From a checkpoint of a small mixture-of-experts model trained on Wikipedia.
Experts: 80 experts in each of 12 layers, 4 picks a token, a softmax router.
Below are experts of layer 7 (counted from 0) of a mixture-of-experts language model. Rows are named router (the router's row for the expert), gate (a neuron's input weights, with its number), up (a neuron's input weights, with its number), down (a neuron's output weights, with its number) and show model dimensions 0-159. Each number is 500 + 25 x the weight over its row's rms, rounded and kept within 0 to 999. Numbers have three digits each.
After each expert's rows: a language model's description of what the expert responds to; "comes before" lists some tokens at least twice as common just after its tokens as in all text. This comes from a sample of Wikipedia text that the model never trained on. Tokens count by the router's weight.

# expert 59
router:544517462499507477493484480498501505459532523472527508523452520527498481544513472510529523460524486528513541490468450490465469476508492494458519523474475518477531472533475528518530517474534485530479472506542496525513464524488508463471539486476474499478476467511477537474531499468471515525487512477529534475500465492518487524519523491469516533472462473527515544492518460514543519486479529502515504480528531480470500471486515536488489489529470527537523468517511530473474485477513499
gate0:500509500486496512517461531444447528528455488485488518496541517541516459495518476518469503542524483523510512499483518514491503480480460464503489533492539480513480508466513465518463499500467479531497490479517492519479478498442505515516534504472486491545485507534487567468539474483486509514484484485482484494521541537518490488485509459480490483542495561520451498532465528548497514523527468512513536467506512502503534500468501472509493496494490512517535490515455541512500532471481531
up0:464483501515481483432521513527523470488539509539498513507536536493522475504527514511520514500455521489535497497496502493524522467503520503475483502536489539473471474516525535506517527481523462475543504542474553527472529514509478515506455513518505486495468509473530517512477468493535488516467526509485506496494463486496506482503466426505481467524485478510535482501558494481514491484475457472446504529512515514502478528506505486470516488503502492563480499456493497432503479513462502
down0:472520487469550489491527554499482480482475493459474532503513477509524527523483547516493489504493485513528452515506481458514477475492489477520515503484525524489488572493470450484485488554526531499508456519506476501481512537486519473451451497538479496511454514529497530540461508505502499509477498474492520502481525499450516493506540532496476475485507501509517481465475489497474537532494512489544478483499485491507507486466501536503490488477530485455521488489504511497569525533544458
What it handles: Cells in stats tables, including pipes with dashes, zeros, player positions like MF, and team or car names, plus occasional words like public, red.
comes before: " | ", "0", "\n", " |", " | — | —", " |  | "

# expert 25
router:538510464490490503480473501504526518481517530486521493535458528520500476535515471488524510472532492536514514483500441498477473468494481480462512506475481529490537466527477531506533524474537484538466466506547500524508481522480514460468536475468483499463480464508500539483525486473478531526479500474528549477491464488505490509536516469479507535472468476531531541502529487517541524489473522492507532468530524467458499470479520528486475508524478519530520457521517525472489490473513512
gate0:526510530464474503478484524477478539514531480481503474519561536513490492486508478521489545541476485495500480550450521512486494483527516511512473533503526495498510518523495497505464502475458468530550495495499478504490498454464480533530518486465474560526486480496489535485544496480478507514479474484481480528516525480527521526522480471485480522502501520496469498487460491507521523500509425485508483467536503482484513523494495486537485502471444470505527514504484539513478458477454553
up0:499489493507481499470493465574535479496547511541526481486517502514484470479525513496505496461480536448512487522446530530511489467517490505497491484521498505490479457520513482525524539503538456501520498504476513526490506510475458536510446491505493488464525509451502526568489463534513500535519494509499496472514483493500465460506494449512489480519470454516515487490525501498506512508494467466441491525508508498485515513510523484468514474530486472545484516488486516473541471556487537
down0:493538469509524477503497526524461451487484505483475485504493468469534522489471532501509479521460492495555460509499494452517488498470465480506531483506505546524531555496495471511483505521506510532527480513523522491456478538500542485455464490521482466526499537468494533496472508504524532503450501490499507538494472537464507498513549498511539489531501468506495485515468485478489511522508522491550477489534511533509498474476481516466489541472529502451533521480524494454496506518527451
What it handles: Digits and numbers in table cells, scores, dates and statistics, especially games-played counts like 42, 38, plus year pieces.
comes before: " | ", "–", " |", ".", ":", "; "

# expert 44
router:548491494453532465494478472477509483455515527491537510524474511531490488532530453499516511512517472534531517469506488494478484470501472445494506531477475516485497456531484519513527521479516515512487473514526503542532467527483487475495532462473504481498463468530500518487508475485497513524514502484534531486506474488529469516518544483505527527509486484540526521516493461514525516473477548500532515478520518480434523468493523539480450509510460534517525451495535532485490476468520495
gate0:524547547453471496489456483494475526529512507476467466485557512504460502497501500530485544540484479523469493499511548514471511505495495454506479527509485490526498495479502515520448515466496516502498528494501486506485495511486529499523516486511464482517487486545466507494535497484451491509490505475482444524477517494531482501521480448530446507519536520522464520513495509520490517523543450487524480487486515491522498524514525523503497486509460496549511534464469555513513519438481527
up0:498483473510481500495539487523536466505538541520497494504488499517483500517517544493548565456468510487511510514490511510539483475519493506474463532530508523468503473523538472538546530513535446537508500500441510522467520508480504498495418531496478487467504485466476525516471495484487492478495521501491547468509482509483504488512454458493491493512469481509533467509539533505518522492480471525446491505495491523492516529478476486502497486521478491537476502468492472461513501557498502
down0:486503531507520451491519541487489469490469475445485507492524508507514536512495541525492444526500466513509461544464532476500478494472495490535490493493535564515513536499477503485557497506511521480525479520494527528441480526556531490468482503482495504488497500475529514510510475481503527484445537477518507455468493487492531523497494493486512492520510456485518467503489456501497509509474498508533480488514489553538519508468479507525498490482510534481537487475539523442510497508542466
What it handles: Single digits in match scores, table cells, decimals and year ranges, such as 1-1, 43.8%, 1893–1910.
comes before: " | ", " |", "; ", "–", ".", ", "

# expert 51
router:545513463506507497478480512516488504450527515481532496530460519524520504531509473503523517453528484539511529469507471489467477471506501484462512519463490531492543476525471521503527519473546479531485475509529521524522464526490501488485520481480486494466462464527496530476516499469471523533472520478520544474497479478498477513529507470478514524465465471526523551498498457512543525488491523512508514474528528452477511457484518520470472470522474535526517461526513526475493483468534498
gate0:495527530486518491441472494475485534510508513466487496470529459518488461501536503537472531514478497535502471533501538537481534513510485479489464514490514484504516510486485507487483500471497508520528522456468496527518474493493530505524543487540461506529460512520471489492509491495482497501513505437477482506467534499515486495507512481501464513521487520516466505515480497542494517560545467509518478489527509455483505492518526534503500482500481500592514535483463473474472524478453554
up0:511525481498478484474536516541505488514491480561522517487500528494479490508529509490524490464475537488498474472516501498522487472507488504483529516525483502463504475530491522538503515486516475519486522503448518529504499512513471520511431506521469457460524490484518531499485516526507497516510545531480555491501506460472438480502449466527505482505475431498528476498548541486524496489507454464458484526502495505463526507502509510477507481508481509563479504476471536469518494493527535
down0:547530497514494481543493522487490473531483528473492498493483462517504525520464528461506481505502490496533487501483484477516498511470479479497501478480504520450490536467470518494499490496556524516526511500505504521472495507499537464453491483513489478483483499469487542528466505487476506504468506471509488484486520480455531512501523509493510459506453442477477485480494466510469546491487484516516497511536500543564524502473497517500517530529569469466532497509538561470528503560538491
What it handles: Line breaks and pipes ending table rows, percent signs, and unit abbreviations like m, km in infoboxes, such as (180 m).
comes before: "\n", "| ", "|", "0", " | ", " |"

# expert 50
router:552530494522508511466470524516516546465505507499541530510481524503483479538486490494512547448521507506533499502481482457493506473477458510465521503462485517480502464513481514481545519479534495509475478518505512516531506514483471474496511501482471505477437461502502541478518493481482522515495512496521556488482495500527445486537505479505495520491456440529517551464488489549547495474487517485527494491520515469506528500482545511468470482549488544494518457488509521503497511465499505
gate0:546514513464510498480476516497483545533524535476465495484571516527512471467507518512450497549490469519497468517503463491528510488477511478500449547515510464475548504478487500531489505518525468493489534526474504514530463532461522518514515484527535490491474485517521535494514492510459484550485511455519475488493538478489481484494476456482439491537507485497452549523460492514520493545506463505506474481493504460492517510519499511524484492499495500516523512490487494465476524458506508
up0:507487502494472492503500527524505461491509533527518479496527483487476505555534535507494523466462488477517473493493470512516513511511471465470492513501514473490507496515513501545478509466505520508527469471465531570528541476520499547528474484499506480480546495502426495504457524520521492525487516516446512462526540540508478481512494494517515452509491473490547531511546489506495535493519482486462507491502541455482512524487484490477510494487512500537474490485442525451533469511483508
down0:497536456532540510536488524468537482513514531426493523492506513465504519484466485517503479541480492496507467494492507464501481480461444474484525503481510539475518518504467466446505504531521508514506477470504520485526503485497478501467529493479512473519499547492511510536484489491492495464474471493535513505491509532495485544509523498526523506476512483443478470517530458487493500487516527485547507438508480526500467468468487543528471488531532479533518553513512523530515523528515481
What it handles: Commas, semicolons, closing brackets and table pipes that end items, often after place names such as Barcelona, Spain.
comes before: "\n", "\n\n", " United States", " then", " France", " South"

# expert 39
router:542499468497481498467479505496518512456519505490507480530455534528509474531502475500527509490528484542517528475503450505462471466502486473470516507474474525477530491521478511515536524475529487534487481522521504538523475516471502469497549486472478496470452468531477539491531487461497521532487519463523536483493483463503496519520525471456513538468488457518529534512514470497543520488486523507528524477519536471459485488483505529485470474524481541510519450530502523473486485470518512
gate0:519522523469473522477442518462443551527483510452466514500527493537474499478533463512480508510476499559518489523475493488512528501524501506478473518501530468479524519472494470503473523506514513537517493470493493509475487520489509514540508491511488492526471492545467525488556501486469491530494516461479469517496531491503460507527491495536470517510542495480490484512474489504489490521538469473517493501497533479487491485507522490531491488477486498524542533505442524465468509459434558
up0:463480504483491495475500492514513522488555543531510494490512492513540488529508530535511500467489496477524488475508510513536479506510460500484480501512453535513498510546476474517511535512521427477495503536470529501478524527517466532503467471509479449492492517455501533502517477471536486502518499508484494484484497503490504472510457464494516496503459476517529504504542544493495531490489448504465461516479489504503486555509454494508482475559519486564512540461502527479530469523519522
down0:444520502498503482515493513511480481506486497423488493511491488481518521492458520506503466512524472514539469518487477480516483460471481480525519499466529541475508572460492483503464475509553508516533511527518495505488507552513533487427489497547480510508504497506478496505525483470519468528475503472529505515504555519519509515505519507509491466508470457454505484489483459484480533500457520464519492513534484512492548521467496492487500501516520540497510531499506549494521512509556486
What it handles: Table cell separators and the seconds digits in coordinates before ″W, plus inner word pieces like Ind-epend-ence, d-ensity.
comes before: "\n", " | ", " |", "% | ", "% |", "2"

# expert 30
router:538473496493505500485470477537486518480505546502543507513468518515517464540527457513512513500519468544510550489508482499481490475519469492468516518484492523485521466526490527528516543481522472524483495514527478523507498517494490464448515453491515476463487472511487512506504470482466514525476519490522568492499495466495487531527517458452493526497443467515530538489516483524513518500479537470499518483526522468443498462491498525465480473518475510517514458498538489483523442484513518
gate0:508494512528477461445433506509466490538490512487514503486528524500499493533528463513462536523509517527496462489465494528492543509532472521526472513523536512532521511453482457519484502494475490492505511488511504545477480503462537479515541488514496496535520489512518517508509481491478524541474520438506453521533529481521494495539455491494471548512521516483478505488470496518501508523541448515518485476511484510462489474504498465520478511510456471537518516511462494473494505481451538
up0:483482507503481507491505540534529467489548534511522501483474490495507533519537485500513508466484495518489494482479519528488530510478458512504490534499501516493510508553501494508503504502505455486514482512453530497478543562505465505546410488525476490467496469507491513503448509495497516475532513496496531490487521476528481488515473455492540459527501487513525512514518539493509500488470508500425515544491493500505458473526497536471520460499438465546500508473482505474500483539498510
down0:448503486539485445515504539455494481462479506486491476484505509481534567515494497506504488482475547518545458480490504504480479471432458486498531493490494553482499547505532484454533504519514561503509472517525481507460495528507531469424474507524478529527499493483486513520497511465498478520494490503485504471476511496477503504508550533519500477498463484517505487504469493518501532501488491487505507508480488520512534512473523498500501481512500531489552497458507530495504507525564482
What it handles: Digit pieces completing years, dates, percentages and statistics, especially in tables, e.g. 2-019, 1-965, 28-th, 11.-05.
comes before: "–", " | ", " |", ".", ")", ","

# expert 41
router:539511467495489495471468507516502515474522532471520508536460524530509480525516473501526514496537502532521548470492468510465472462482479478460523520473479511479544469526475536524533519473533488535479470506535497518500499520486493475476544509464475505471471455528499540489514487464467513528474503472518542468492476479514486513529516488459513528465473478528521546484514486513528522473481506493522525477527529492444488472485513541495473472520486536528521465526513514478503475461522501
gate0:509501530501518473504474487451507534528489486446495504490519493548487491474538492529440509532494522513493507542459522531501513484530472509474488518509562496486526537467477472517494516500471501505507455517519514517513483508496506504516534501512477522515483504503473515492541466470470503527493481507475467475500495490523449518506503485509472519521539518484439499493465511506511515559556473517498487478528501460509488490474509469520491512487480473535523537497448550489511480451451544
up0:459476511491504480445536492489555505497543558554545486500525505510498524530518507460489495495464552474518510488488480477494491485504497479483490516508492500487493505526506498515524520491498445456509473537466511502487532497460447530537456457481491466487495530505497484509476472516532504499504526527484501503512496500481485485466483453544498482526478472497514519468550525507533519507471474482457486489490515509490471502502489519481474503527493504581522488457493517481529486553524518
down0:473557486482526505508499548510487484475495490454478475499485470504530537507461490489513498513483495504516493480487481485516476491474478516493552523472522524484511533469482532466480468517552488510536519501491516443452505526506489492459525458514507482531535495480466512499478512468508508485476514444539509514484520512470485511525528509530484516509468497499504490497480478454511512533472528467568474525512494520537509488506504536478507507526500463482540512482504538508540511497556432
What it handles: Trailing digits of years and figures in tables and lists, such as 2-011, 19-23, 556,23-3, plus endings like Al-one, term, month.
comes before: " | ", " |", ".", "–", "; ", ")"

# expert 23
router:540513469510485502479482524505504515453518521486509513541458514515510480538519462513523517476534496530502517473490473497473493478502490485475520534461477522481533468524470533510547520474526490536480466510535487530498464527482502458479542501456479487471468465519489536472521494462466524529488517471532551473498467480505486518526516478473511524465474477532533538503521477506540509485475528507519533464528533478466489463485522540489474502528489520522520460526489528479493488470516492
gate0:502518509490476510486487513471486517511518513451472523499507514514492452476543484545475559545541536531485486552496513494479508535488477490511479517510493503502526479474515532532486525499472486510510489486522485517474478473472498492498494519531475501528497479525477546471520478444457484471511459476520496546529545463525485513510504494482456512543507483512478482520480521531509515552544439505493504507536502502503504490476496503502484520505484492541494545490465537452485488453479543
up0:493491501517509464449512529526527497542522533527554503513518502497481496501510532521509520496459514461524501523481528494514473507521479486522493504532472534485502496529475524511477513497481465489543518523466516551514524532478443520517420488516450459490495487484507493518485485527529514501512552516469529468494500477490507480505494449513476468491469508496508515489545524510514505452472450458429499505510519473483497513495529474486510511521491472550509532469498474484517492532497494
down0:509513504499512481546512507498492512499479489468504495511494483500507514526456449476487496498485487524508468486523497478519515498508479515531510460472531539475469542521478424452498503520520519497552493567470510495482533536526516505461476499510469463515491535467471524495466504462487500496502506485479475458486514499485504508496530505514515471512515477461442477497470462466490530534489556520522478502491491528537524513488508493483510523505528502469544541492525556493514506537554479
What it handles: Table pipes, leading digits of years and numbers, non-Latin script bytes (Arabic, Thai, Chinese), and given names like George within name lists.
comes before: "\n", "| ", "|", "NG", "9", "N/"